From a checkpoint of a small mixture-of-experts model trained on Wikipedia.
Experts: 48 experts in each of 7 layers, 2 picks a token, a softmax router.
Training: a variant of Muon for the experts, 512M tokens, 7805 steps.
Below are experts of layer 6 (counted from 0) of a mixture-of-experts language model. Rows are named router (the router's row for the expert), gate (a neuron's input weights, with its number), up (a neuron's input weights, with its number), down (a neuron's output weights, with its number) and show model dimensions 0-255. Each number is 500 + 40 x the weight over its row's rms, rounded and kept within 0 to 999. Numbers have three digits each.
Before each expert's rows: a language model's description of what the expert responds to. This comes from a sample of Wikipedia text that the model never trained on.

# expert 21
It responds to: Subject pronouns, auxiliaries, relative words and not in running prose, such as he, it, was, has, which, that.
router:427430553470512549562560465506513476524545499509532559522500503444477474521539511577465478484462500560498577496466415553436517502491489474480458481524501473527513550463533512535549462450485535548470437506471525539476525433499470488545498522498559542446440571476529489504548522470492468493504500456504458495497536515442502494494475459536571483457466508494503542514572506549530498449574532443458521496504533533508489479488499555551519499512437474579497513443534465492432549520530473586485450466501439564531413524468504477524448533465520444491455477509409478440434535448572522539600482513504521444452569486495485446514524473568406467499506522485564530620429515576403562487559545537495484479439546472517527504492500472514521540479486472497485451523463565456533513473430480
gate0:569485418455436490497466538508573499442492457445456476517487425567433509512514484530524507514547487510482424543492532525538492591488475532559500470479464469583544455490522513492520523507482526534504506419518469438494556521447477499455435526444565531497527505516504470479461480541433516435502493463477398460541454509492498508503404547468566496491487579439488512524445524510446484539478463422475420482554507522459493518466489458449414504480510502483430438464499528518494484487431467521508534448552594516541529456537448480460509483509503533560527441503603486499479516474557423565483512486553558503521419518478432490525514476569509542502511513528519590473515516522468509511509508500505427463446487552531474471431543507520498463489511571543447503512532514528497506590409536
up0:567494458457533440488518506526480491464501477577503456457523520544526482499471509501530506561468494477506385480598462511489571521496502496477418543522514509490489465520452539507448550501418481549542593459553518424563524504501506512457500577481534493589504505541476476521454424535463517460535463458407451461569512541519517475458509489454561489485457474455462525487493501554517441496491496475519472600501519477506518528462472514482443531524552576542477461573482520538443493466477484543468526518510525531496591426599506454462526477491475490544463542480503482470416553447551453541542594540478538474495478567438473464523467527527421544453464542544548532489549531498527532514466429444487438465497479461562461405474539486522468436492499511520503530461486448527499495524482515
down0:416547524482521521512473493564395568452504546562544482442478509434450441516532543491442555458539435505550588468503527493477544503532487526544499422500531456578479563478410503483475484502470509486469465487532479443443521500516465510529481458539534503484490479527515498566565546486496504539475497467524578507430585488523524562478492500517468482485471497562499577421555499504493489551546496565508589521453535528512535501514555487497483491460604501525474517478493445514543520581559571511478505544493468436485471567428448461536442555523498512584470473501473481440502559541505448481579499537494489438470442496521493510513529508511423386539495417513486441538453491497518509453546544557533527477523455482532504527479504567431469497485530482492541494507466541462495522451530475
gate1:512480518472502541454471451524463477508530526594442439458555560467515535515533482491468527520515527508462494500411473471540474507463462553438421550512497460558495494518518511512528447571481447468459470567512414541489518521505472507523472477435489495506473515534475444553540466440480518393473533560488476524426438509511545543480503541515557488432522526493559521476487475571544467448530438489527518504571486550486531525543522432543499500508484474470513500458467459510450556436433477465483492490496437594527482477550460527504523489495447534477533484554573510476501501546491549425476453481527533474561521440533498527523477459506495435554487511560517500560447430588510551549496583460518479506405482519571509511499535485411465455518439456454567462464495470518556541401533476
up1:485474545504516528431499477506553421516473527482483478524508457515596547485449522487480494535493565465430516476483528536486420500498441554518494501471504540483475538493535498495445469540559429509527436446547507508532539471489484529469425474469456512527485465491507513560524431506421451507468479550435568546522487539451527584510509493537561513453484571496470520457485462556492486462586419500490558454570428556528500518572511474523520493558524531486540511445503471500462596449504489467470460463504470543470440486539497494466567503502475522493555474522449481476491549484528496454508474503506537550528520507516528483463437428511555458581484499593468482512522406562526517510536605476593501607466455486551519556480495448437448535552500433482548490452479497536574504499465517
down1:471597459505526456481484503513485473473463531521488540505594477472518567466489492532509459463461549492466528469445451445472538476475519423482482477504532419482455487496504535558508515502462465531503495444506466545423471472512549457604484480524411563521473413533516485487523513569477467482468536565543529491466464544493434452489481422505524521436471427499495442546524533479480504547454445516479503513537464479528450530607470513462479526444507523525552425466464534475577499520455457472413525518584525471501591554608560475522488466463482500517526497514510504549460513394533540467525505515466472507473500455468524480518506510492515413419555504477515536540495542597512532599550464513525506570523483531515476498513489429492560538545478511489424461504549492471505531498507464
gate2:442483548469438462546561469498569535562452532500474509461548478561517453485539519507558503465508510494515533547465516517513516462453489518507530396458523458485435431482564516434536462500477522433548487468446531559535513534561459459490423467513515468531486536476421553491509514514529496488539390556508516557527553567541538520500477492431522481460494524381430486495470536524603494464505444457433518515545471583512476489500485494518437540463496460493496500533484478429528472522505488564556491527508507600586462561504495481524531473518501462484590496484520526523460510476506526533547451479469456469538540521459522451541435488482546512544551482423556489507545506535530567481540502461555532480541545527482569553479469537479440515551480516447607540499472499533559474507479523
up2:488483434508452427490545522566562473489527492507525513455476465545443492490471534491531538512481469483481507400487483489528514518510480443478472537478435507559440527414460531534520455498538451470502498492549533561507544460518568467461523448458542533527501496470516467468574460518469477427503372442513477446518525474486514463519523548513520540480439472516470496475556579470555558512553550511431492492505453521446518485472467532508405473496488509485530424503530529523491496514481530498542392506479553515493429459592563487487470454529481471542465547540600474469540488464584538439498548557475593473581481498508439468488480467519505496480463561526535468492459512548562466474500445507572581572458431518546531441447530468505479472523532514505496457467496493504517466423486561
down2:476460449519481463528544513526539503503439488457464471510505490475512533572503443534499446535473495502496526536488504422516410507568540515511510517481436500452482461527543511493444533466485510574506433502450432487511508546521476431491505516513402540475460504538450528472418591520484532511526455551455540476492482508484489529504503420537503513472511494359583499481532491535508459517521447524436423433478488550519449493493505487503533517469454562498542509555401532442443540550505418457380495476491507519520564457518518549469534477428494478502479519522442517454560542494520444545460447481439451473481519531515504478494507463497408512482523452467529456528483447473557474557533467513468552507547498446498510444539540473433442560565539539535487456521480497495466541547588441
gate3:520496427539513560476503494463499506460428532475460544481535536426500527514526534504490525478548553516531495463549536551488607482501509502506525540537513523490470440477445537514446484469509523476450554461516475495475484545480516447474506459455502546540501397523487424470504399476466515569437479545489484413413568486538487504536600531512515483565509438506496561471473473524533448436413451505459444559450528438448544479511472519487565552447555428510466492518499553436472477527509471447470543493524461439420527483590504469491543503552462543420504449440481492484496531545506485480545490421462483450532499519442539494496595494492438479495543474503547488408560491543431444512443515542442513495484539520530479489502557532448485531557495538510470487484489483488470560520481508
up3:516495505514432526511529503510532517542545405492531470522512590449428507453529474468468501457536516520530473418513553548455579526515493531511481544484545455499457456510452528508454494498516504544486534483465452464536434474493520450464448446543498515556538383512457454482388433477533524535468483556468600509535527484498482473578595498432464551554436447482477560503583514545518493445513453502478515480499532484487504500511455466438504523531505466537424536500495524447498526572561493507475437521517448489471509501552535493505463514437484550438511495450541548466569532532479509453493500522528497521491447503515514548585581532499453549485529455519544465463536534489444504517406561435441525391529529500516517571439472561559528495507482514488517491470503537527551515488550512
down3:553532432518498457506520450571533491475444484504517465546517599478576500490465539449535546491462522505497503490490563476464447465494475487512417529549537537506490580518519507492515560555415503441449521458556408467532518559549526526488499442476521574446496475516499532497444523391515535499476526544555429530479442516524455478462449515487530519475479528462533548538478512525464441489473491530508551488598489478463592524546399435470429564490472516523511464492513551533562525484511475542523383446514503506445456545557465514606534479481493529481493549610478524502531538419457476491494510536462508499499523523536471507516466509519522474455543497499517475481510532539522510527497521472419499532506474465528514482520497492537482497514443522544464578551516471534543382531570484
gate4:476509475470529499423560501432496531462468559528451537429441495456463514450562556563475474497473536468573499479534517515509542457507492478540450473469431467507446531476499496519509528498487568430564471537524488519512466450532530495401468491493441493499530534544493504479525536510553532567560439505503508443485492534422550561437520536541458464466436457500557514445502567482460548438476556437471564370509548475538426466547536541497502525484531486497543551530487518538481514517560439511515514535448477516505514481475531511497504496436471532501486607453556474575488486499489577500481547469464500529505544417483488537481493537481497467616607430490540477465550515471487456443471463547562537540522545503492480560530514513461476485516482440439499517534526478559518524445536518
up4:608511450526458496530479453546505432561560438484538474526441508510554490524453454465516495541547502491470429495497465512523425542546509516484477529516567549479524532517432523465524523564492453499479498417467477492501496526494523510512520555525527486490493473429509496508502432439460458400491476485501527544524472519584529415543503432488451485482538566545505465517464433496517472528543474534492447536511460500484609530390511503511496491491422512540433484399480447476599547445471469540503517436584514474515488531535449518472494455525516527530530434518452514465530500464507427534570429502525494431464485553563489459540552467452489525427465518555468582557450452473540502517492504538470517465432463504487496492527475502531523526469491572543534496504514568440524513529528472
down4:578519429563474503435441538530451513545494507553527530488458455558509458447549476416458467488542496445511412471427424479515504533443491519459524529511519488523534462552490497465557456536457467508426582418479537499492477488521516578492527539626503412472435545495444420483565480520561437429469544505488448473509457474506476521465511500495495410481514466483505526528485543509515498429524537496484532484502418487456506490566494561468485429487502514590451558548528468516495507525507485477529485533568539508533476528528471461483551489470506524476478497488526553542500579462558594504496468511504547548544447432513487452463522522524569527508494512542534496545480518525489550476490447455529461484490542540530437511563483442584522517460517502516523540485557478469525444569530536
gate5:500477544574518477487494456469434449532539457468451475518504536510546519535450499500432453622497440430478519504565521404461489461528536447467472447405474470548505529479494490480483511509520427550520454585557515456502488541454463559486493557525486501557451492520587442484540567513495486479481498500476503480507532456494521568514629511498453534525532445523456486524477449552538559577561419486534512560487539480538542539587491470560554526490541469563461501469464456546554568508536481511481537530525564443490461490471481552481470560534546497488463408562460489521525458526515557500534459522503579469547500487513410519466482498493444506534478532525533523522505504488508494496568519483558472499593498483523523543498501544461504501472445571508444468569510485504515542510483512
up5:462453539401506513479485525484509524450466536467473537465564437468425433480491500482460500573518523544503505488477556410414572478471510450505557595559493476509474454538445460490534482524460491473536496463506488407443462535452462508467535448421495539565479496459515549499476528524525401482537494536547484464553522522547469459489492489535511505511456473470488434417528554522530518480542534565527478449444512541474529494542436544482421541520438434479550520488484497481530480499524505545485476574529448501565520466567562483393458572526456500507467532469505513499496507442465481511478548481481470524526512545569489503466483414517443493509524388481417487532527515552445514541508472557496494446507469542450516458506466495440468474546486545543486572516455512504566477509470465
down5:514471533529484498525462501508560536504450402474474449543525524531428549484491489480439454529515486443423488481536499534486480529547545482516586510525523554510551446446514505565523543482475445563452590475483484517541523523477496538436487570537541469478548467460575545466432484539482462561547436438510460467499466555437477430553411495487544433479536527458469450446448532476504480537514517492492504490509506452578533485428529497513547522486415442523479583501512554494504534449559516485508534481579523505487512527553519586550543488494471480514490555463454468537511482493499493505570505476500493436537487528477448453543519409413496522560517495516469497464445470536511512507430442465495483514564492465415450527477447431516526480589489474426473565506485451533482557503504501
gate6:546492513589521488524450511507484517462459480397524462486499434515498547443489547523514426530494517456480459444522484459537545485467507511461489488543543528505460548491485524469512488564534557507506468531542517582457572467516572391538417448515455542443485448534521453494455490507584503442513522511508562430494471591454467513584509522513492497461462556456538471462441459477507495528444475505462499508542504513460543431485549524451481489447471458475498469470547510554584561563468518528555541548486516577493480505537429483502471512472390537410482463421540468484521452489499483474489546434492507498507475514493575500504492508480503467538529499523478499548468505427434460481447503445584448453559484465455544558569518562499488508454526461520453476470564517510512509453471555
up6:525458509550505478531493455512503553432448533406539466507533491482487519456491496472537489565497519494438480496522466455552532521485509505459447508537555532519456459491469479508530481597568515488498494514478522529493550507478523474605397393481500521481512481504440485452481542543553498455500564476502536484570499568503486511531545521557473482531476520424504566469451466510485511582481493494584489549499549513455535469509566555541490465492449510485485504503480490476569542512509516513611533537454515615459518526544425452514477516487445528440462496456566469477519515552461488468429540460444496462472477439481567437498491595440500486494474436505493496528460481455518428452462478451573448446546455523451561505565508514557460498458531486525508444422543474482561476465517483
down6:475482606525524446505496410443512490451505529451460463520472521460529474529506486473485523532510511538503490556469488523545514517512493583461443422527501492444475531525433462498479523501421499429548461490463547489464557460480547442563451437490513470514450501559410522494412507529618519459586509418544522478541489486456539533513530480554573504501544531450429497538572512576479455550535491466508477513513582573469457440485532541448497519477514451518489483516512503426549555521517465537497510473396521490453542522543495474552490431564451590520447507495519457577496528504465452523514512527486522494510516485564576448546484484519473505446514510490504566531464495567446479499456503454521439523473526503505590470536471433486463454488483495516542492470556462514526482512478456
gate7:558436476571515498495521474418536487468482498556544526481418479470519595496478470502517532484511553513503552559454514502439521513482525503476462467575491476505483500513420473472483525510504584471479466453478554506516554547476517468471486478539568523479472555444484463617451489449517535543533510471539438550549506450548492482499459419520531484523467511517448474480509558438543554520524498531492553507461453502520495496547586515566564530519509546477562511457494473410487446520567548494508489588576495441489559516532545586476522443463500519502527463485496521555564434464503528469550490385524470461581481516537476440449495557527542534567539482601481462562496487491476478500505526578461477456534508527485460526504549499454554500522550508519494479527584480444515486480542494
up7:526557461548454439481431446487511567442509531412537449560483557501565503444515463519540408443507450538487539451524496515482491495473428448505573569495601479552525456490523497496487439476502512523434498441480510540490512466510554467481486537496558523446548490567498521506526580507567513486477453489484495499475507542540422462630500478472501459421497532508474544500425550535441506542541561388536477454493530491451468445575465476465493533473422452493451436593538575521480564484450508525520473526537482506526509490497490503538489481492532567543457586541453500515499533508465558569430492536501513497538449484512494468561475514478490519510476482504515456500483487442496505484479497451449487532460439501525418507527481519517542491503545482548506462445490461453492513475473423
down7:435596568525469463505449488437504479514560527578515502480569517465551479574522516547500521438452478528501430461472498545552497494537469526558510533475471496514513526512496494496523487564516456585518474562501485482522502494537517488537526522570477490502533476536522473505549464509479499540450516593478504567538524528447483546492581471503519472425459555518487593521463455499530395460494492513557498496464508539517519503473476541454452480480473470532492439519501483429446524425528469531615493515489514535442456511465493504497483547524511440473486586528500499437520528531451471450478540510455490528430472494436512467513381532478493459442475501475556603493464569506535531561488547530447443447509558462529500445497499448532451559483460526514535548515421545456488581468435515
gate8:440511506506495483474532497453493498516528482499519514526535474511460492478486507503537490472547508597513473430533563451500462526480545508552435460558453523478437483510549475550515549554488495453489488471486504464510464530483519514544565433460561431541473592475461533490470530543414525494526482503475453481449486480477518475485538544571453545470423514492519465451437495495548560440402447484460499485555513465505457462509552475495519512449512526425501478542586551458561576457511497516557509542489516428499523389487511462445516561493454497523564568448449513526500505477481528538394527503478500497478455490519570476518446416525464549547425500496400480452485527473518511500486527496582551551468501543527522478551532566471476565530444586527553500444511474518519507564545455
up8:529461516526561445448548541517499521527508521567449544521495528506556512549480492475517521493489472529514528493491465445489470474451528514528506467527559503470439531439487439528487504531480513456487445520506566510505484511541508481486509520557619513532462504507566439485547436530414483567527536435484540491483444464437497566508501494540513479465413453482540481490542491441473494526375511499569464514484559499533447472515500577457549525547459480504589463438515576480500503416495509488570505498528515452517456419465421531512519487539564591489485507406482452558535496488501508491553511515549513503494488508519559480503503475497484637623523514512548526456547523543494536440498476550561509501495473436508516505477551476430484537536473500488485538425510467520489521590552496
down8:454457460494458511493514490530549469480457510505465500488474504476505530562489480528450418575504517562489571486499490454524489504506474529566469481496515521494474538462505543536413464474539538532514622443514568518499473429465529459495434493553482408513482505552505532411492482506487483510552521520560487527444447513538490476553501470534462456529528531467518493499562521512428456493510444507515504440485510560523514508507552510486485471612521441503582497500443476477553507540464540553496548511472509493422500478438538540500442570535468505474489475529576505499558533479568483617506432523444459465482470524590561554446464517461509502526529540502429565529510519478571548536491429455445490476550442482533518443388498539504432449502522443482465546518537487494491487476530428
gate9:452482462533508531526433468465542462451428497518417447486519568457484511507520465478494535534489523550462488437484538494468505496495534526490559543558428445566426461485526487532462536471477486460475488481438536480485472439501465504513503438513498469539573503555421443610566506442517543481474522503558550506448524455485583542527487532453553496481493493468495491524430513520475526510520571608493577452461465549455483472578482522427474552511527488513587493485507534516494460515518535536518508494487523554527534465478538515493454476503501535477534497475592419531380547500517485509529466502447558565536485436528578470505505522534495552545507551462454463519408497473600562519524523514465466550494520512487581540502503506444508541474429454472485480510449495419472508533514508
up9:512503506509505529571458487516520450419445472500455499485558553485449515545534497487448493568445516497475473413470487481425527507507533484472510547555428483611425459504493508585506523456530470501451452475441541495527534459510496575488504425476493457521543474583470442533523536475551534502554547471538525506465495447471529567539516509478542468475493481504512495508421526515450461508505543569487526496473427513470462475570476532380483466516510484484525483493526530488544449529498551492514467507512520566528562525492540482489468525465441511446561444484584422513470531486495416526497529490403525619494460468492543524500486567496431593539534517421424486478419522481526558507511507526446458528466490501515586495514512483490448529437499453479483513502471479484424494531541488
down9:505460444502518440551451535435520504551486549583542473557527461578496506565462486457504487458556505455495459562515476505454519445527446485527457487428535529476514472493485488459480506527537539487522557618510527545555509493532519511460491538399481433532449530491490459594425443538503516520500483469456492578531501524503501456488518510553482486500501502431504584582505477557457462454505485495492427530516484421464606564462414476514475506446500483569498502539516427522518472540514454535436517463505553463492469457533492528506549454588515543567419523430460505444501499491449487567525523516555519408527494515522483544512496510554476471511464486493524561508490544565497581509539492452506572500518453491492465455542452428530501558495486496553473520471464503511488517474572497
gate10:529421511443483461475483536516417497374488481505486412556504560492540444495542481557501490498517513546449550498520509466474517571470508539497439508458520533452430502468514399481590544460456488575495468470403485465516500527472489569484509586480528517453518506513508504470551552440470470453509466566514527532451535496589546479372572529492515535519537491440502476479555576543563446524501444466521469520496492529515533427501495446464455486485450489565474538509502473455497446559520469443539524488442552458536502506454497506539492444532497571528469510427511446549482503574448494514464521492514501491504488517492520486469493471418554571511453493494470477527489522424489507494501515450536492534562514547477483484529514544543531461476454558502464416531544520535469541459450460
up10:466411553534492480535583586500439493426538503545502478483490480442530527504502485456478478529511523566432546548502526497539527472448452533526472503503511445510463499463462551452559561564473478560447543501480494491511467503465510526433518562564511470535506536528539591547500543450545493513532582529550539583442490551528498492397545506528571466514531474523543493509599570547563416561446417502473504417539476531514580459522536509454532502495484526563523554458487472517540450491462442506490459489558444510562447512477485532544523487546495511480496556446527482570522542512462480508490514543555519566534557423483559543476549510520535567528465424504518506522492516462470471491451555528522553512461536540504505487556522522423497504537533503476492470473510536566472490487466478
down10:547510509552471574484529478519540501486496485482443535489549569529486508555558466521595534498513507451507454453512409407470546526585556509536501456563544490468566530513514467435501538481492505515540530535514535432489487475525506528496482510484531464530559568483502472495546507480503487572510475450407552509543521568514551482459518585535561537568440592494502592504514457528539471456474495463541594478529570452477506501513505499609540493494511448449535500484422472525501518476530530503542556482518463480513503543558531550474494478511513457532562515474514473532472556455478509531495469549589566506512439519481529538481454571438463531470473539514508496431469587437451538486541493542475530556496478505497489483425484515455520447479506561540517498538482405561463522568502524
gate11:541473493440602487470515513493531445507428522480459516494518504459554534522483459526515548481510410493475442521498488471511510488452512493459491512508554505517532441522468438514482549508426546596483463348545516423456507514507459517435507464513449500515504534505493451487469465455442520566535494504480524597453451499511521508513434459527420555587486427564391521479472502505418487437490511522458481517541474542527529442502471501609546473522497517484537555578516479452539543489488573505500463472574479486501453550495523521489566497515472455504579427424449476499496496540528483502472502518472478469458467479457499433487555588487504517507441438563515496475542484504532448504532526481546487412504506520483513542503549503466464553557508502501514490477476549503414480537484453
up11:427506526459483446547492511491517485550525558492512501486555523408508450464550465493534505506474508477500465548496500475430435531459514505463482454443553494507486449522532540441419597522419492533524457475523529414511518493512531567473403499543432450535531575501524521542506437467522538513543498462513482467438505473426546462508405497561467465461436470412542488498501540543500532449482554593475512519557520573471511473461543509477530507568569548489488507512535421554561476557508533508465540571511527566569556532527473500536509553548418410452464509476532465476512487559470537474581508555492511553474489434505510551567524525514476503474478545501526514467505545544562515541528471468492514502480456560478513534537501503462546521534531485469528508526554537465446495517531562
down11:415470489447474442511547489478437488586544520515539488505537449452451399472520496554438504445504521501496513534401487490489583498490551468472439532490543512510441516595507551537541488449499370534497457462480508562526378519500480514502470502494489520544494471514550502496535475476555456512558497534521487497416404465450512525531455486427495529544516529455511569535476551596530493501543489495528527483504476544502519456540511523450528471511441549443508483466505424501533491535509492532517515570438472441593474448481469506591449482538469492552505482516471484541518476570557531468536533519508547475501556470474464506515533533480565448486488468500498454533526492493476489534489511462473555469469580487444451492490524517436498497550529505517525417501496541440482435500470400
gate12:538465519524461535405507507428525444494600484497528529519507512481485514502500491482486442500503413507581520485449539453510535393414522485521493489496528499479514476468581488520492550527512468473523510539527532536533507442454583496492521525539543506481587433441488519511557493504492461513541428556487561517530466502475542515494540485577457476501492535497563456451475550412481496536480474451499509478509488436594523513462527443518541539533565503486554487423586464471495455521543482483585425470493502478485495461503510463484481526525496528451528535487522500573544429485452563505522478504550509519477515547506511506460502435525480504557538426498581539526509521480476465557422516512505505509493632509497461535525430619486594564511540489456548504474521433474473487486473466
up12:563431496601528499541514469484490596476572545449473547523528570542502457542467554512607524499465501496489511441491484524525473487564417475583469462480437516488483539458516501386496434518507483533525470535444538469528469526488458497525530464552540423549465556580454504479482481513400457460491504513440456531456427516483427486497449513526519525480528449523460497537499546474485456481463445447545508437494544440490432547488502575473535530453506495547486535547490521496472491453530512517517540495531519435513519420506453415507520453468465499429515513488485484538539527507533470469564408517461489437517463495507523526511438534516551467484503500550502533487500534489531437472498427538507525546539461554454511541508585490460507453436436557515463510496510497437477538544494429
down12:551513480478491572532580566519531464490476523516429482454464481487494494549516482582459465486418546491499486523443457537449462541460531483439407505504460416505473507478505501502528583527480489499521521509501518508492428452555509529581489458458476451462497566515526467494579496525461477484445565542481505550491496443450441579500499516482447571514509531534481465519458440470506545467485456512541523475519461497433460579462452468554506518511457479504517543460538478531506524556437470521498566545487475517518515513446566472424436544462469435464495459484468574497432485503471487597470542545470512531482496585477480575517438440534526491526558518543544490466516540527521470490513495476447504488505569535472465538403475416503467557386468480528527451482487453575504520503450503
gate13:528574568525558481563534519484501487430502472588503501524504531522491514575488481477476479426521468480548543458536574526526537558508400534484523522451503537467451549532531589509420506451507587467589525419552457524514461516501433494476469500521414509539536480538485493487486482504477581458462514527503549474427445508512533523433595535508549547483476503531522485469534521474503509551470454554471450424471434459535504550503466509451462526500488465486414534514517537529505520507444445463489533582508475466487471438522538460448503509465517474476517501585536548540494478553547461442473496536481509462472522436527540629426532482533567479477585497499510448518509518552470510524477457571516588475575493498519544478507528529547501530468507494507518465516500537480440506480537498
up13:519531497469527471470491475525531517501528558514469495474534514533551483468530443502528549518527496517480551517521455522514418497546461432485465488529586534466482527473517556473484420522422445429435484569459448500461422477489476562440492472465496467500499458550558453536468531507519419524531460425534525546553464486414540518466520457463481487509495539534555537549530515422556509550505501481570528496406522435495515479562532511513526421456549484553534539477477475498416526514513595414545468479490573492467559485479490492499461484464496480473488408515465548467413511536443514510404501502497529468515571452570495454495532498490513476512524462528434547475519518461529528412467560484503521547495450530497555457420488455479486457449530541519536457443526587544537493494514496
down13:454513473498435469458470438510468463585477525541551548549441565582521534400511486490547542473536531490491532483487471512540463427473501519474477469480549503505557544512489433510619440472449476464417481552503459523503516475423518531444489452528591413464487490543552495507455558473506446504463433451570443479522493462439507520488462511459526454527526470493502574493506486545532524486549536466487509508532493533480503424496595449448499529511518514501522553522513475500467557564533476479470517461518539512520486510540576482519552509396532540465518436518441395516500470538492572491589454563540535452454501517437483467502519446487490404498522479490460524526530557517499538515490462430506567503458490534475476460518533515543577514472453533522509534527481524528545460506457501
gate14:492513487436549562502479475488535485510465464555524499469488512494487527481503524538453534547542506485564483551520501525552538454474524503491496502499466505510420501433527486525506527496603435584517412493492498502455553494570474513517501484520496452532418517453413525502453529436493525508531503506519466575523496476447514539505454546615465507504540555512483498415559561506486456479493450389489530464495479512501547413584497490457559564513542545466500474530453520492495468519516520492573530516541528485551480565426538471520510529542492533561571485536502465583535497571454476481476493517523467458532554454440478565550483494536458484459479468523468446529416529479525539529536511579499519459537471510410575491455435492529544541576516490538523457578516516461572451503554524
up14:540509472510557522538480410483563504487484465494530466502514478466517519471484515545466560523584500456511526534558486516579512609463475526448527562483458559519492551477514537490467477506523491590543506501557481476460524506541412488501507451543458423549467478435449538499461523439511497519503483561526507585450494503488416553598508459526474538549534558523496522416509500474464471456528503428450481439526486482490516400581461506489565534549424559495536476523438450412487504521616546446531490494515503522488478542541550528497550492517495486553553510493496505513501530502456533430451479492570474482482507452389522450456538519530473479463512555523503529509401469488517489515524486585507521500494566521425514489496538494522513522529535539555464458548513504471442462525507489
down14:519478578547527487481469485498506508531541559502486566511520536475474427558516554503503520468474508510484418523590456499523490490517514523483409451480548412495496467552509516479476514455460478474512537442486540532553510424514472509523536502478527465523534500475532495539519511482459481410498478529411552517470506499483497468423438478449535436502497459474474458536509451533418520451459573538553539530460523467521472554485510480452462509478635537558597499531574485520538509540520520502501504497532582503522528507536465471436465485456469471508435461444487503494566477474593458527462530597521489449595521542555537515480522546498500474535467474423496515413514520449496568518477514477482459515466493450513490430545499495489496543419458589527541462519475505474489551506453400
gate15:411513443426379499515498515462446459472569506537501511509489489516514535473442513437504569534489510540494514529459479502486524482526537500525455425522547494436496491442473520503489552490513478484463504472466423493494456484507495530522544494527464588564532437484499398514456521468559514539496526480520473539450468471497449497483540553503456497524476533500569452488489546491487518539490515444543535494466449469483471529510455525468467549525547470532459470423528488426514416461522395460518461499500509437501520419532551581475454483408439483473415567464499501487498550478537451529466429434522451436536564443518503498546530479508529565447590555482509502505511498504450396515499475481502588531544553517506464496509557536555460488487479544472503511555563503500545561555533531
up15:576483508531516487573502485522561486524497506483457489511509525479498527471525556550485447479524530562574476487584471472501501504518533497449555587477475501485474443531519472516527489529473561468549469478501548452543495487515478485539426486503506423568505496497534540496432411512472532437509440492494549503549542504506548584458531492461455537503527450473461547511476576487521456428535454504465588503498477471602576456510567501552541459506499487460490525599514486541492488553510543488506477488463514538449537601529467475536540514495539517523550472504503578569464437488478545481509504554569492509477517527424477509527498503509483470533468466476548475477543441497504593444544517512561448478509477486456403540571457467441563551523536439534531447458415514538402534474501464
down15:490467455468499446446485554493524457412460559486451501473446503450450535489463483472450511479418527538452533536475486525526515490570540509485574523498431508436579447537434475517494527553524421567453537497538419556477524579499422553472591518513512514456495470594514459483450509457430481556537455532451452486502504450520497482482474616480468508458510439566482555495557562560525498545466504467501511522530471535467496495449510504513470476483472514468482523518426484478465457570531523491544530459461483473507508495546523507452532440461457476459424546557438493488407509449473457495538508506547524533517480501444495456496501523503504544494541522500510485502583503555454531462515446502507515519505487467516444499378509498451499477525463509512433497513474464501602417463486573
gate16:528530508487549522558539410514476459474483574448428488489470453480560455483534565507502450528460470487544489531529544493507496501567544438465517473493502428459513483541499534494490538467440512460443454491540544573458518486514447466464488494532440537516519570509493566454584567457505531428525486481496521386466550470493506588537524511505532471552466524504450520449542443490478527475420526561469522435502521469532491493466474499528514537505503531492489493518464498591490490501545488478491519521492491519559556537526470527407529488426587508472514536520525550422484462482545484517614488485420507479527558462477425513441475533450489508568530510528506496526571481469413514426499454429434550529484490509453512468486460482445485427568464473453526551471459479550529478466482572
up16:538497481566616507461551506535487555526574488519525478550464510446486573563492544495552608493503525450451541509421546538496562484478502529509554489490501507473535492452499446503522467562520472526394496563534496516439558495483485499544560485555526484369506574484566510554534401513564516525475492513506491482453433543462484491508491470479492524434566454532556456533467496527565550540533487489478516446497479519504469482496478475449510523418530548505517476517532465489494500455474498506440424511496578554511462481554491478498472505570509457452508533483508506509539491560468446571453469484556520515516493527512453516550497505508383485446529523444497509496462465477563464555439479536516507478449519584530519540571487540504509498522506582608463474496536531494504506514553461
down16:466510466513480504453534559513523492429474524542528544438512536447449508560535437620470491511510472498495509507491501442480482526514480487545543510509516483559461547576453452533494472490461451433561499546582508490546470487525481480513458501529507462502472423524457495576453533475443538503523517501472443562529467481539473562496479409518468468480452517442598534579515480498539483554485473511480453436489491538576434496561505584491444485488518427507487610492450522542495498543559426481498542469469554544470450505461540532489495446534510505514554556531478470445566489454503464501434485492497512451478509551536481483477487523641544538510490537517480556473565446547451463510433527525523488435481415418524523527508509446536466515507461554500537535500528518460550506453514534
gate17:583419511523469512490504503488422430558521504467510451512465455512501469470521460501510574490542567478452424487535536443521476507561574515504464479445518476490485524519513524447527505504508511477459464530479485608483473477490480491500473539540533539542475568502477507545495555475483527489500589488530547469551548551487492526543471494526457520503490520489559575532499482444499428474489485527433513455488473612486496477497516532539541458451502491482546501493577471501482495498535488565594528567454512492511529431496549508465437482523550490543527502588452500513438469526489469494474548515507503464472515487565458483438597575513563444499490455426523426565516475414496529460414514479459533482524488514510552434440460528530547552512451400461457457462539604505531459486493446
up17:497488467472586487493503475453461468500478497455550461455441468617463496476482473512540498491568504478475487452540491470605539506542484528463502512477482460547467526489505500579502495538509489494471440576485468500427425490455493486506463513514527557494484602550502533570505519457526410492522543437578513479437500487575552566497502482541439439513523545544567595574426522486499579494454532504534405472492539519501506458502475568534490511477535491528506500439512522502482456508553464539514513491406480450484491462553524515417545539511520504443516470512500498538467482571471469483526499484500513441493529516527391451523562499503493486494527440466558413485565511410523450503440451472540528569482537478550558473472501590527547475529500454543542510483506477508490463484519490
down17:522505508470418473492510507518607508536613524487517503515520525498561464579549524449483450495453501475503508532481486486546504484467460488534456560502417531510483466481556536536536466489505424459520450473558514455562487517535492508576505509612440466508492560511522519545482480505457568526500523534485572544495540463526583479372479447470547481490497476443498548529508498499502444476511498494484570502541479466454524479508484354486571510550464512538557494551468510595540517454526476486552533515539447504542493427497452469579578447492504490510473514456513567406512464460519475486485552465505500571478485461481487490505444485560530504548533522511509527516477488502486525493491537459521500463473497564457521465476553510542536528454489565416476547568438548535511557520439507